{"n_layer": 14, "n_experts": 128, "activation": "squared_relu", "routed_scale": 1.0, "vocab_size": 16384, "norm": "rmsnorm", "norm_eps": 1e-05, "tie_embeddings": false, "lr": 0.00468, "batch_tokens": 131072, "train_tokens": 637200000}
Below are experts of layer 2 (counted from 0) of a mixture-of-experts language model. Rows are named router (the router's row for the expert), down (a neuron's output weights, with its number) and show model dimensions 80-159. Each number is 128 + 24 x the weight over its row's rms, rounded and kept within 0 to 255. Numbers have three digits each.
After each expert's rows: a language model's description of what the expert responds to. This comes from a sample of Wikipedia text that the model never trained on.

# expert 52
router:137137121137107111190100087145185142167157151157152125154124124119116122123148115140138126130120113130140139146126128118123152134114110134105154064169173140116136157142151154130165167115150124115110115147146138166139134120107162126126120140
down0:112157102127119159104098108173097091155093120120151129084113158126160121129122118161108108130122147120116153140129112168110152102125123158140114171100141159186092126065134173174109106082103153133089140169076112144138099137101120092130129090
down1:084140124165163157094101155099128150174106115149095164134168104156137116136165119150105161174104112128102136081129132140117137122084170131112134132122145103133137136142107132150165107106097127124175117175202127143119108084164103150127114122
down2:139119177128124154123115144125107130165141111133123123091138116131135123139156132132139131101139120144093135126141136128119153122122145151123120108114081144116156152129159113177134155132077151126071122146128133135091141146124139117102107130
down3:149116142136115146128102127154154117138129111154118120105138101152148121087169148146116123145116121099109110147144121162134112194134124119134094136158153117148124135119123093167117092092135145144142129110109153108092124137160117105165099082
down4:106168143125155119103137108134154123157180120127143146122141121073138133147090135169127143181106135068133141103158140119130137096116157134142115117150199146120148129133119132120102121125144110179128126165122119151121154108114165166084126108
down5:083134165152141118152124154162099143159098139118158122113150113127099105127140134098132140117130092109102182124124130132105096108125114134136153140068140077118120133100076150143154117106162088125102150140134092137175162152129143181121091110
It responds to: Role and organization nouns. Head nouns for occupations, groups and programs after a modifier, such as football coach, talk show, field secretary, journalist.

# expert 3
router:099121127089124134119110124111156142111158128105148168152124126145160113084160183116126124111128157103160145151137152112151136122121142126138143120132150097112106117110136178157191162142099117126133107135109145140152108114103210112105115109
down0:115120117132127152141143138111092134110108105133133105107096107115130125111097080124157124074117173159106147122142106139103104108159166081182134138145136137112171114106092142101144115161148128094147123150077160161133107112113154080107172145
down1:153120115110083143117104131122142078119102127090123136111140109133124151143093141099114112103137098099153082123102173109159104193133106098127101121121142141144138126188128156097106108128138128133077139111107116165155092121140120090132144099
down2:095108114125121116144151139129102143130128113143145140112120125124140142166152114131133145139103138164096143122161125113104131138138090124126158108147094124154150091167112164127078113137106115132113107156123134139112133124130138127082139124
down3:169142124108143100155096132163123119133136150112123120078165136132126143090092118122127127115116109093121104134122103156128128150169112162163110110127157160127087134154110115153152171089143116086111127113159171144092119144126172106137138144
down4:125119150084115108138119140133146141104127100148127113124139105123158146151131155132104155096123180109122142169101131120133126101117088141131128111150156103139169123102106112142124116146156120169126118119132121088111131127115106110084138111
down5:125114117127110113132120113112144136123158114075148132125142130153159094190112101147097117124079137105101150120140098138151134127118098130129159074140138136094077124126113109114131154144102143135177102120163144127145096141137168147121128120
It responds to: Copula after subject. Main verbs right after a sentence's subject, mostly was/is after a biography's name and dates, plus has, became, would.

# expert 42
router:124136123112122118157107141127149142148109145117114149144128154144131136123147129141116136153118119107132092146118129125080120127112116183093164141115168114103109125131116115093127108117120119129088140140112144155142110130151160078136107137
down0:115151112112117144130125152120121095107162169101121141091118108145153126082159109152136093085081138126166115157124102090104128183125099152119123152120133130141113145151125115112164139129143132159124146139139147079115126145074106073124117072
down1:118124165164096135109109140121114112107167165096130137141129136129137145138111132154156127155140147171124123112124099121088083146116158111085083143154146144149141162145103156125150129174088108084116164128155146125112168150177109135122087111
down2:123138092099102118112131148165122092120161147164142060114140135104127100129147137125151117175137146105133107153128103147124143142135124143107123117145125122167131131133137118130098112163116149130118150156141135116159147115128122121168147099
down3:132126156161089137129118100118134117131173095171092121119144177129124158138157109079139142108126132127133152159169089096140132146130147136106112074153141149129137127132142133180141141082141164122121197136122116099169124133083141161130144127
down4:107124145134149090078125114115177141126125140124136105114091136143111145151146086087171085134126117121113115057094112132114114139123153151177122152161110151139111105117123096105154103113150067111146148110142104157108149102115122173154142148
down5:126102091119168120145122112110142117118133105120141147144113076107078157152096133135161104131105140113109129136129114130101134113157125122101131145099146183184148154110112154134125097113164139154100144095122111135161135135122163168163176162
It responds to: Quantifiers and determiners. Quantifying adjectives before nouns such as other, some, many, several, such, any, especially "among other", "in other words", "any other".

# expert 47
router:132156167161135124131137108108164124103155099081112190147113104126124148116120103133166126140110091121151106139175151106130156128122117080107137106116140135106134151114113126142138117157142145128165104123112122145115109124131174168139114120
down0:126120176117138100111100118146161166132104097146138136165088123104104145137112129133181099111125157119169130107130116132106172137146087108156137102120120130141158156109122151107130124119110109106105131138132114088101100150156116185173116146
down1:166162140159105153116126128118116135130091129097134114125124123101137125117144136116134147111160133162131115106146107140112126123188142121131112063135120104073124136138154133111095116138191121102128143164091144099122124146094130107140168169
down2:115109127132134115125124126122160133108139162100145147146119125137158136153113119137142111138078102135142105112158102120102110137108122128095162124194119118164084143122117095142135155147104142106162096138155180112127156154131170146091138109
down3:127085119133094125156136113131156082138140160101099129075098112111117142119115143115109143105163093133102089156085149115102116125143143152142098170138114076087128061131059140128173115129159144092098131155133129128146120131118091114143138112
down4:163189142119127106163138164068086114128127137108100154161117133102174178124196096134079110122103144098120107106145159107154093113167110081133105120158111095154114129155125130145115122084123140131154152152129110141128134125158189170120130120
down5:107148134122093174121131127129092131132146151179105089139144127081141164143145112142107126117120111116149115141095149114087114141159136149145148201112147141127148124115132053116146128156152097181141128116115101080106155141124151115137108110
It responds to: Table cell pipes. Pipe separators in tables, especially election and score tables, plus sentence-ending suffix pieces such as -es., -ency, -ations.

# expert 7
router:115166111143141119158116112127118119131131113142157139175102170121143133131118099110100157099066137112180073134118163140141123080111118124115120097117141168130109129085128152129167088128133152121091093126104143157143145106131118132123121161
down0:164112127093120091096185102113181102120115101142125113128143136084109132123142115123130157102103094124124157148170126069164150163152145102135162148106129106126116164124121157099159167080169113169105144120187166125129131109129100100117132118
down1:134129117082163116078140123143152100151161123153155127114095105129121128122089126126138145129096171088134117110109138110124114101144150174127122108088139149125105122117124117103127139110095107144141147144120126094149121119114098113138129125
down2:141109130141123135137155133113111105139108121151120134127110164136115124141132116105156119137123159165161141082125150145143145131138145185107141172122140114078140111105103098127119142132152113133097135127135155128098139155137115125155121108
down3:152127149175145079144143123163112126140138126118110150153129160130145156113092128116124160124140146150107113105137139153142131128131101148175114123156172136118120140112163133109100102160124150158119169132140150121120119130163145147134127086
down4:181138099132150122100132125114149071112161129139142126100133109099148112191139150144114146148144121141158119101162155099130137136162151153112101118175140119167173146112141141130104125155101145103138116075140120146163124133175121181152185129
down5:116106148102136108134101120136163097116114120141104111078126114137142122139112127179101102116107125137098112126167136104150123137102141100138125115142116095101145143133126136147156167092191138112141098115103143156131151088115101121113145156
It responds to: Punctuation-adjacent fragments, math. Tokens right after hyphens, quotes, slashes or parentheses, plus LaTeX dollar signs and table separator rows, e.g. good-by-e, $$, JPL.

# expert 14
router:121107134153108157187111082116150093166143094126171149134137121156102124132171148115142134129188145135125166138135172126127161092097104140111150100130176108110120122136132200158134146121117093134110148140138124160105118117105183106128119127
down0:138116104147143134131118104097123075137103120090088150169104108123113124160103122146132172101109115125102109107071126172153151125137117129074137115167157134152110135081138113095126123157157116159115129122099136145154126125152145135093210117
down1:141121144135196098137116107133085141118137135181107154145173129184125163137141141083115146176109113134096108111124124149148102128153169075089155121122134140177101154178137120122136132133136132089142125136161090138139175150112119122157113138
down2:146112147138129113099125167115113095105164147137143111111144141137154116133151146109144144096157142120100180112156149089126121161065142090147166070121147154160103102134091110139116141122117128117144130106141145103164141102159146095122132114
down3:157144146154156137152135107156083133139142156117145152152128084127131105161141146105150137082115100141103131097108107165154096167157191158113119124153133142173146170143103130154144124143131144121147141135148101074129147142136114161166146108
down4:131121157123169098152145142097144163139189119110177105106170130126119098145111136149150102116072130182106131112152103127102132125143155144141103137114129109127166084176125116119154124139132167094127107089165126152133149123116137125150163117
down5:098134149094105126121139138130118156150132111159148084172095150134136154139126149122156100157111126115120129118107091119106119159143087103169129122158117126154117147111133153158153127142154139108135160086090158113125121121140162128117095116
It responds to: Main verbs after subject. Main verb right after a subject name or pronoun in biographies and narratives, such as fired, moved, took, began, gave, returned.

# expert 18
router:121136154143165113116119166106134122114135130104134124194097107136122111122110149154083118128131102111139070120094113122121145105095144119059120121145108137091137148123148164119127154100137094137111134108108143137126085124126132110087123163
down0:103165102073133135142131148145108099105113146127093155108166154128186116103110111105103129117144131116152123154153086158111131148171138100128109105162107130102115159151142095135110117133159175152123083122140144072121125130126120143147104176
down1:152160132137173135122187096154144162137138123105117102147129115147117100140146072090171122105073115161125096167126130135155123120084096157159141152125167093141128144149179118117118105142157126094162142149135150146125124132131123116144149165
down2:093103101126096105104139149216105122126122104154152145110117132199129139109107118118134132118158098110139129138120099104131119143138129101136171107100138125096127127156073153138114106131122127110086109069112159135158120109134094157103098156
down3:119087132117150127161188166125120147120144120106135123166169117136147119109099147116143135103106153120086166124115144100128077157122145116126107148161166101141126108168145140145099091118118167088140150132132137125157115089122124112159158139
down4:103125170110077160112133131162118085153127140128115123097174140146144131125138114135154107107110092103106134098114180106133113105128130132104155131101113133129116094139174128139131114137109118134107122140128117128132151131166151120122168169
down5:089103156145130137072087167143107102181114170155129157134138121139122143104132161133128127101144162152118147107109115174124153136180135164093116125119146149112130134115099118094144100132112133196119144128088081146111175102127137116102133092
It responds to: Inner name syllables. Short middle word pieces like in, en, on, van, especially rem-in-iscent, inside rare words, foreign names and LaTeX commands like \min.

# expert 50
router:107133110128144098138136102100133138134132151128105128128110144127117114120094146188146151155133096117110112151120129112073159104129119126161180129116121100114131134130151105162161144143138135130122108156106151141188122081139101160131132136
down0:138115133087126159146108114088153110144178097141076068137122127111123053164110150151143101141083120131158132171167107121133132138133139135129121147098126146131079097096118138138132075115140126097094127160114106064112080143078108122124107101
down1:085091131105119101095141139113093131114119108136186094123078101120105140144152115165121146126137130160097120107149163157133114137166098118128135143177140134171158153098158135094134119140151165122168143140130103137124170097138175132166172129
down2:096099118150181102110125149115103093132113161149105108128142108143187095140135150146146143098086108112105092094140097145066105111133142133148159163088105145134135091118121108141112117125167136122139098101064071138119145130167130131105153119
down3:113146118128096060111116171143093111151090141153122141162164117192135120147119135090114118135117159115185085106105127134128143141134113113110156081136126106108138119123121085146135146161131106101123120090175118101118123133126104073120152137
down4:156123091122107067150123124120103121177151129109135162123155067156155120112119125102129104130120104131081146117125170144173157131127135090114119130135124137131115155039149153164103118140088115135188111106128077114112119112138154149144123115
down5:140137132138096126124129078162161127112128147137133131153127121117115152152123146123092145136139112094152139159165107128118095161140113154111159107112075126128172143124126124106134160143123130185166126128136149105101130118102095118072157123
It responds to: Head nouns after the. Nouns right after the in census and institutional text, such as city, town, Party, University, List, Court, parish, letter.

# expert 21
router:093125155121081092121113094103140142146150157132169152141102176136113098085108145161131118152168128125103119132159134150080144131097155121170143100129135139128103132150157103113142103130158144137116126096178127128140132121114119190133089150
down0:151129124139101130162126130111110165144142114113140135098126129153116115111071096104121125108149159098118124157148107116171144129121127140150118139108132118144112137157125129121125112165172115071130152121130106109112114142081083139121109120
down1:167122134118079143108149155093159113152151140123132156123136147146134140111142130130140170130120139122097180105139138145143140129130137136106150131132149143133117144144096145158125120110125111106110120138111135134131166147125165145123127132
down2:154141143125097145141131121134160098129082108170099173140110128125094117179130155120130079168166099102139137106130124099110103125182127128116141109145082154111109188100104167141167156129136118111114159103112121141171126128167086107110149151
down3:167147141142101121124123129107108125151145154099136126116128125128124131161150125141084141175200133080130095131140113114129131084156123093133122125130135122147131151167143143121131167125072128153086129106185150148096140150126180113130126135
down4:125139091140149110159140101162124143118133100137132096077128136091106114120113132153155102138140144139149142155132114132128112063088136129146113104137150110139138124131159150131098130152156112118124120140147163172117168145117108133096095112
down5:109112112094125125144087159143159139146109137126177164077133146145139161116113109130114123077072078133115134134133120121124165120106121091099152151132134118106108118149138158139161109145096160108144088134092086143146109126109174098113184130
It responds to: Month names in dates. Month names, mostly after a day number or preposition, e.g. on 28 May, 3 April, next September, and in ==August== headings.

# expert 19
router:100099153147148139140158108117153144110137197085116142178081161147150124147061156108166148106122114121131107137141140138101200105165145085126176108127178139141098166154113118093147151116147117194159170148142142148145130121155139093122109122
down0:129154106110083105119153133146150098161112080111154085125136102139187114138146117130135136105133144152103138161129108099118121112103130161095131124113144117082125118112139123163134115119150111127113117131163117099115110125141130099137153099
down1:174094113183128081154080118112129075140119154114127112168108104121122126185120138147089110122127094109157131123163137160120149150134111105115145112149135102145156077143100161098140110084158125116105125121127105132100131167130091122180189115
down2:152091159123142103148115107127145162174150128144186095130151124131121112106111103152106129148144146134109195134167121130141140150150123132133128116093096150105143108107140136166095190130089109112146172128124114126135141087146137111129123119
down3:106109173134129147130149142125089114137123116130114118185169126158089146138145150136079140117108164063101119162102133140120101091129083104104105142123122130112154108155152154136104145195114150134133143169099126106111110169109123139153167096
down4:144124152135130155133135105134091113151100110162148121132158138118124114137097088145113166155111092087129148116144151149116114183139169125104107115146137200115113127137078108171116108084127136170071175121126103189097140155168138096167159146
down5:149102093078172151133112137167147122124140069140132116079107131123135145076154134074126185105136136158150114121147112093095109156139129138135107108118145174145148108112090109121122179065136129127122103164144168123115135128179142138154158126
It responds to: Predicate after copula. Participles, adjectives and articles right after is/was/were, plus List in list headings, e.g. was born, is able, was an, List of.

# expert 40
router:091144127117125135153126100142144108203107151105121157124124142120111089134097155114174128128151156132156158157112201124132118073127143151128145082115108135090138141153120155118133140118065173112155126154115129105141098096143132130124127133
down0:181067104127143123144082088145118127101136143095117129112120106117160126136119145140074095111132129139099124133163086129121170135135101160146141132157106133132142152101157099145135153151112112110112096159157144098116116117143112092134168097
down1:114169123110128195146134126125124131115145102116198131126148132141138111129125140118127065201083161143110107115114125145139163181097146169124115178141156144125132093132136118092088131115138142122140101147145126128153141097144153140111126109
down2:177103169125169159122134141158132114147156174101116117115125136132124146099149132092137095108138151114107142138089129139152101144174137091155119139119135151196115139170080125116152139100149137115160100093104128094156126087152134068123102158
down3:132128126107143137081137089091119135111094143156172160105137172114114095148137147087118118138128102120078124106153123125147147099155127145103087107087132145132127116134095163077138119170145126160116095135138102111126077098137146122115130197
down4:129097096126118130104122100149123128118071089149115093116180146136123131160110100133112092141089136126132139142099137118148131136110120123132131133133084133115113105106115140115125145167145077105136179174122105096082134100138125119110119128
down5:180124106144161140150164106083111147098131152130149118161106153144123154115124152110130159147111134139111124119110161083110106087139166118108150143098080126143067136145162116159137130106094152127139097130152080132151128084169146140085158117
It responds to: Inner name/word fragments. Middle or final pieces of rare words and foreign names, such as Fac-ult-ies, Ter-rit-ory, Fen-erb-ahçe, Adel-bert.

# expert 11
router:093129160139128082107149096135145102146157145118134133154140148167104112098166122139157155136152120143112081169102125121129128106147132134112133097131169115089098114163130146144104125113081139150156110107109144152124126096123132123115105132
down0:148153122123127132101158159125115133116104142117137129108145156158182109109149098062101140184151127137110136130139124148121112085169149162130134138160134093084116116158128147125120116112188113093115141109073121070124090136086113113086138136
down1:141115145096071131132131126101111125152104116059158148125128173145131115146122096075166091141146135109115182110124145137117142123103083117139156124069125105135104084117123152071078141148082102091098119113134109138150128095130114126166129139
down2:147136135147159104102131164134112146119123142121131156130128094114166124184150119177123135136085158076149131142141117115128156121121160156078180116121157104128104131146133130102082095121073130140142145134175094126129106124105100116133133144
down3:109163100121162081127104128168129137085110135128143148144122127076120142165157151148125114125132131137181124110107082131107104134179127150143130139147165133109129124118109136093114124136189135133186155138130122151139164126111148173060121112
down4:124101128103105126136161155114141094136105114087152163108138157129141156136138127132159191142068122133165131129155152125100160145150123116121136128152127099104123159099147136115117162093103130128124133121101088114118115157100155105096121138
down5:094108098129136125130077116160150124137153113125129143101153133178162136142143108131141109108117132133107154119154128143119136165079105137134112130122075109121172120095114108125136124095166104139114134148105159101116106108128128125160090110
It responds to: Mid-word suffix pieces. Second word pieces that finish a word after a short opening piece, such as Cl-imate, Confl-ict, Al-ien, Cabr-ália.

# expert 41
router:079215098110177127121127097111154165125144114146103118131126117146157111123137112127113153101154113142122098160095143128095133117134111152085147131107156120110098164115079144119130136150098108115133138150149140177187135109107167133129131153
down0:139127148100119148169114137143142136149112090154154125145105095128144141101104118103149128069108137095136161134137159134138093159139117139149171171163124114106133122136109126120169127089147149103141135159140162146142147172167160109121093108
down1:145105107133134119125140125156135112123122139135139122129122127182167135104153145081143085137110121126108085138105108143124079144157153107151138144134129117115147105074118126170146118139116147122163085141109095119099113115125136111153130080
down2:121115143083120141148146153156144139121102154112118094165140127127120113133142108173165144096151126136157155157132126064143090103127121113128171151108116128136149136154125122149173162109142148100121150103169080101138152184131154151126132104
down3:128144136071127139134103123149141098130158085130129139131160085169122167137123125123135137143131112124136089107153124129091102112116150139165147141122130096167155112077081117125134116127129129141119168132118100132125120115101117102160142156
down4:119117093147122080137112132128080101137091168152108144152128124166071117141139158153120147162096160134133152108113121094141100134132138135123120118103146138083165115137137097117115161123153127089103115162132106148122113148135094177129141189
down5:159172085126130141131137131128134131126125127113153149149128101144152119175127174135116156142117131118162124135148092131110140162072097177142141091145116140147145129174119137119120134102161098137136092111075123113096149153157075073144169139
It responds to: Relative and demonstrative words. Relative pronouns, conjunctions and demonstratives opening a clause, such as that, which, who, where, this, these.

# expert 57
router:128164152148102124137068153099123162128156144147125132141116155152101166092171159169147139144180130127117149118125168120118156142069082149161122102138160138117116115141112152147159147144147129157152111132172164135138080125103131162119083160
down0:116144113143129132138140150131135133141113044106127156160128124141147130183133130124118143113139125144133144157132131084119103166137093130111126113125109098132129128107144151110098170126107091142120168114168127152150126131118140145147126162
down1:130130132114170113124087117144151117099168154157113145164132110137150109125133121140129154128109116148122165103128114108147163114132159171073157157113110161150166135118159133112121185111175132154138140141151146144126124162113082138158118145
down2:156124115093099162171095126086131151131120136121152117097099131133157099127133115113138083136145120118119105112116095141115104164105142133129160137148100119120128120107134127119143130116109117143174117107143125155120133127125157146132116082
down3:118130130132121153102106133102144145129128107142112159120113160071140109105147153102106128122157128109127138086084136145149152107167101134102119154127172150120141119168141124124123105133138142103132106133109147134146123149100093147144131115
down4:111096112134127132148124139120125180122106158146108132093140127173113143141142117133140109086147139137135104148135118179143089103115073089127122124121121094156144135099131130119134123121135135114133096147113133110141163100130121105128138120
down5:131138131139141137098126151122058136132131152153103139128136126144157077119110123147158085134162110145147079125144130134124115142141128146163078146141171146104107128117132115118119148166110121100136085126107137153170132143154113138161087115
It responds to: Day numbers after months. Numbers following a month name in birth-death dates, e.g. March 14, February 20, plus the second month in date ranges.

# expert 24
router:123182115138122126145108139104152159198060154143112140120125126152137118108092138135117124094114133124157117128115123108149106121127119172094136088119095110116108125089139157187137173128123141139116100139127150131139125115091160154102121145
down0:103128134096130127116110101131147100163158113165114150169140104131125112104122147112134147123107091138114115110115138120117139172142133153065127143064150155115112137126158156129143106150130119113173112162174157168130143129088185138147129127
down1:117147106046137126120088123116148108128143114132097071089120114137107113075130132133121142160149134147098157123109150116126139160136134093172126121125121114125142112120094116163088106189162186094147070127071125096140130169116098115147132139
down2:147126180114141124127177120152125111093179101105124137140101155140132117143122152125151121124122092150143141106100124098142146178107116125135110133139178103133132150141144128113181136139167173109099144096180187149145155145142111142149174085
down3:126126145106115081121070110124137150103138119131111092135110098105086130139183135130128126166062138126129171133159193080094169122197138154146119138105163135123117146150152141070119108120154092144098113138148127149157134128104168117129153143
down4:140109133107085149124101156148098128128143156140155125115136129115164138115139155095151149153121110064155103137132139108092171126153177123128126145106133108133100122097134165124105115091086060112098132110110100108075121158153155154150133160
down5:135128110115142087114113111108135124139099129138117094097076139128142148133104113107163120081133157107102118150087142084120146104136097121118115133140123143152087115104114105130158126132144071103100134112129101142152173138104141102112137115
It responds to: Subject pronouns. Personal pronouns he, it, they, I, she, mostly as clause subjects after a period, that or when, before was, had or is.

# expert 38
router:128139133135152087154139073122156134094116143114146144127075128112123109142102164191125124121119158101138118132128127150136159087123106115190153102147141121111135183124095128097146130135137126126102126121122149145159135128126144115131122118
down0:156146121128137107117138149157090080119090135149120109129149118150112125124094157131151112143078147175150106148166132109130113108122134124122145129095134174158161141110100078144111142101121126153154116136149119144126123133149138113136108098
down1:178133172118083109131091121139144153160199133104133105152126157128111174144133174144107123135115098162098113094134104095169122127126104072116150133149147147167127137124128135123092110174150158081135124108115124140128133100121162140126146101
down2:100132134154101120107117132157141149116103069161144128102141120166095114118116106111127114133126155140156139141110141138125103152127103133100075134157095140106128106176156148172133134159128139141131134141135078160140143146128129111134097113
down3:144142118132151130106101085135069117171147092152146149086145156137119116150150140119121107100133104161143147148167128155140145146084085108116141153160139119118164139138117108151104133107121092116159080132130131077137152140123088115111149131
down4:156112121077151078135142142142124138116133123097155116136122169167118146103150125102095140137161119101125099089130133139109130144127133108143084051126103133165086125118148120130143151130127160164102125125115112137116124118174103090155212123
down5:125169115112164130134146151057142169130114134141146119127149092141127114087154113145134159137157095113148105163153127107110080139134147115124098110146133088113111140104143106120124139143126144151088129098130113157140142185150156116122117097
It responds to: Nouns after determiners. Common nouns right after a, the or his, often followed by of, such as population, family, role, life, condition, category.

# expert 46
router:122123146107103104131115138115155129143153164101129130157130105112096147106139139167136136120123142109149117129150154090053130098101108159156161109142105138130098146142152150104149132139117133131104135155148144172169115139125149152161112170
down0:077119147116164135139142168109132151129167160122119137138118112091079122118059136152187119155089175163153103134103137132156124131141147113170117099115142118165140181116083121137104155126133170120159151112182157104146079109097146162077117163
down1:161106082115130143135115095147121141121122138181103113172109095086148147097130099114109123162140116092129121142123125097127103180115123117204125126099134104112150170152172139137146134158084139160119134124083141158148129131132068120162152101
down2:130114101142126120134093094103132097148103126125072173102102136134128082182129096120126141142110120144157164161157153125136151103093100091128141088141129149106155131099120131135090073158112117115127110148120108120126116150112085161150138181
down3:105119122136164143143143140124169117166142138128130123117172142151118111141144124113121125106120131167138139144098108136113100093158113143134138122170172095148139125142147146107131115110118163130148132110123117144116094155126118110131096131
down4:106080135077066127122097121119118128116103139128120073122100135112100136116113095080096154134142141109148147177120164110144137109160104117160130127156127108159162131166095149183132139152113065086111094121190143121121153157123129185103128148
down5:090133152155141096139110132145139134131117104133152130105116091123131159101146106159135104136134130115102163133155125131127105113143129106096133139115147062112154157123147107126121166116157170125143120160109147167160149119144160163146125122
It responds to: Creative work nouns. Nouns naming works or events after "the" or an ordinal, such as album, film, episode, game, season, song.

# expert 48
router:151119132124103160127133109137139136129103159129132102140141156085141105091121133154146136127134139077162123110127172114085156092063119089144109144144143149107130187112145158136105151087168161143136137104114173142150083128109145114127161136
down0:121170149123153149150104166101143144145115189117107102175133115118181078133108119123116147149102134094124136157130129129090119133135142150157151116084193145133112136171168122098110093108130126124107117123106125128104127113143116142150132141
down1:122120108089102147119130155158130150103152110141106178120105124194123112148101097138151103133105135142136116138115112107098131126119149126123097122078185127155094079133097181127133112129107128147097192138125125121137079146155109146154095100
down2:138178098133147149114081116092138178093164073126126133068165150112171111112161134169157135161147133118119129143131126103107105138146131098117102137111111145099144153163110126081104148126132150140112153100119150094103183155103155099132145127
down3:143093133140139100095137105130146155113135140131075104105102122146153095151119137124116151102129106153125141113129133070113111162147124137143123126139122129167101171120096102114167135128112135094116148136137109149131121093113125134124081133
down4:182220120105103126111139142085137121123159115112155135107127158126125100121141120148103110150125133090145072145122111142118126140159096114180117149137154115118120165117108129093097135133098123107137141140141145138076124129076150118148106114
down5:109112146143136172113137150106162151154176105095152116145124144094149110136139122150158129129124140113106142102113113151161136138087099126149132127102145063134140100099137117116130137161155127134129145129154116189124149123144158144129160133
It responds to: Progressive and gerund verbs. Verb -ing forms and their final pieces in action contexts, such as batting, arriving, writing, being, making, usually followed by an object.

# expert 1
router:100116159135171065120108099121129112131131184104144128151106150170147093150115171148106167093172108109144090160129137118098126127070143147146112109129160102072130132133108139102149152104123152124130138140124174135160115108141135126070097133
down0:152131126085114149130136090094107142098137160152131108098129148108141126160124105135142120148162113130125132159123118130146108153122166134128095145094127159144142125127124109110104089196153114172088106106150137124102090113128138161149129121
down1:120134139078075136125123120130137126145149131172158163157093175107135139116119156125115175185071120136131104118158149175172186137107101154106149114133145159125129152095112124132101123146110106091140145138129110127136086125124111104099131132
down2:149131123147170075130128102119174130143123156141138129162091128123089108123103145109104091131135131151130152149119101146129157157109156129141111097118138125176128125146091102107114083069146142139105155119114111116116138108108124096121140117
down3:138117190129144145145109107113132150090096125135129122156126136080109109137137164110132130109138117202140112122098145125115097148091125145099113130133080133084155154105153109115087088073086124109166110138109101083092069154150098138118094163
down4:093116116145113132141094164174149107166163101134114166128158106121157091169128132082131178119129135118141127080175133113116122155111132148153131165139117169152111141129129137149092172093124104109121174134149097145128136115115137087141134121
down5:096149115094158072121111119171122162117132122168145104129127143099124147147152141126121114082150114154118118118081086141130150126130132126101090126146072158100117151105122092092099095087127067159174152118146122136108127133138087109146158141
It responds to: Word-initial fragments, nationality. Second pieces of names and words after an initial M or A, plus nationality adjectives, e.g. M-ar-ine, M-er-it, American, Canadian.

# expert 12
router:095141167110087169144139113139133142160104147123137146166055134126102117129132118088166166104103151107112118158097122178054128147127103115146143108145143195103142126094122134122109116146139138163074161161109180120144111118133137110133104141
down0:114121095153108143116140156142098161171153151197117151090107136144095093133163154111122112156099098103145091124141114089097110098118117177147146149133142092104158121120137120129122144134112138143109111077184076111084104111114149119139121142
down1:162114114136130109117124104143105123141093143157146106166134143104102132160159123130124129155130105139101180141151120132120152114122109128096145105155154149130146125119104117139139167126121120104127156132175157136159130152142124109092126140
down2:115101153145184108114092105113139137140103100105134123155102143144131109179128101132131124168118153133120135133102119152146175112118163146124104091139100094119104119113163125131129175078112086149111113122164127113118125091115167116124125101
down3:157058135102115112147161154090176124122184163156149160161144141130144140063088118144117141139128147150136148129127176129148101135114147082183102163161131125141102108126142139113127114092131134120109068092155101124119129173133144147122125107
down4:087102109107123099108135128163086113126154106126140076162164145127101141128095097116136149137122151085122118099110140144098145153104203121098115173084138130112150115142142156156163123160152114113148138122097091167103158124139131110156125135
down5:111107127109103190099103126127127110165105119133147131178114138141095065134104121105120101082164148148122094155082120125132131138112131162125113149094095129155144131126112131133096124132146126132144115113107117165101157099160103139144117130
It responds to: Focus and quantity adverbs. Words like only, both, either, more and also, above all only in "not only", plus not before to, than or been.

# expert 9
router:116161118144137113140109146129146151140122110074125143143136141158113104104112120133147132102140145130133110132124151119101134129121093155122110123156127157117119124128170126111155099082110129122123140102124151118134087131160174150134113146
down0:118147112133135128168121119135120122127130151086152103112107156115109118122141114155209136106125172150101193104123106139125143112120109143114187163133085142133142141130133087133128168141149162119178153147127112096110123110114162122185103139
down1:145099117145119160156103144153129110101112126107119121121130155104101126112128116092148109102093146148117140104159116129096124136133145151136139099119117117153145103176116144093111139117132159129156116119148163121116145149135114133093136174
down2:111121074157144164109129141109149147135118148120108112119127128115094105111165152098114110104165132156111110143103104135095127154140081146140118117166123127118124130135175118114147073156114194152119131141076134156122111123086119129145120115
down3:101131135085161142139157127158167104180123096128141155186118122140116156124124095066144141109113125116133144189141084149138082126165106127186108160134070135115127165146141117106108171116160138113092121113130128106175155158120126101132128105
down4:106150112090165121129144106126079150121084167143164120150110151127169150147116127103141118096147134121124136079140120103153119107103149151133127127098141124107149153066103130112113148111126131133137109091140091100130178138099134121124152144
down5:153103139122086115071126149171112105063126123122114128151131103106147137112119120110126087123142109134109087138142124147153100117135130127143093146114120160101104100133148132124122123122117127155096096099126088121143138135122147151115114171
It responds to: Definite article, possessives. The word the, or his/their/its/our, mostly after prepositions like of, in, to, e.g. in the township, of the war.

# expert 31
router:111116129106146165143102094086154138105138115130142130129118150148146124118121156134081110103104180088122085187107152125098163139098127136162162097092109120117115113105170100130172145114149182120175149133138132119134127123128146097157117161
down0:131100117131195120114103139197124100123144182120129083109127123139146116130181139156135129162126147192147128095120128126128146118090151103106153151119154162119139114122113117061129096158161090146105092090132152085094150129153104100164102087
down1:128129116160128111135111140114161176149117140111121135113142174092114088133134139133097128122141123177134114102099128181123122110103142171135121154133156088110146150150159132104169089111080116145107135149110101106126124143109167148127129136
down2:127111109126107134160137118130134129157146137141154129117142102125106160138123134106110110134152094113123142068162113130130125124143149134105138123152099128106137115118114135151124106143148109150116137131119129111113162137133103137137104134
down3:131130134108143147096143126133156129105128146124130120117080085151156157094141099094139180135196133111126116124105143151144058131131095155126134151107135131085152082171107157126137100125137145073119118130156174103129125143094120165144135144
down4:147129129108118142098120144095105167104126187136145115151170128097099163105164094124116102130119123123119136086144114094139148104101159043167134155127137131128113072160146153104132118098118136132109129136137127167126151141147155146169104143
down5:138152168114110126108114162069137123107159131070145166132083110127117130116129144127142169155163116104107125113112147160095102154150111108117121139184133182144083145102129140135129128128150110121102145124135142105129124139146105132125138106
It responds to: Year numbers. Four-digit years in dates, film descriptions, tables and event names, e.g. a 2024 film, the 2022 Cup, 2009 US Open.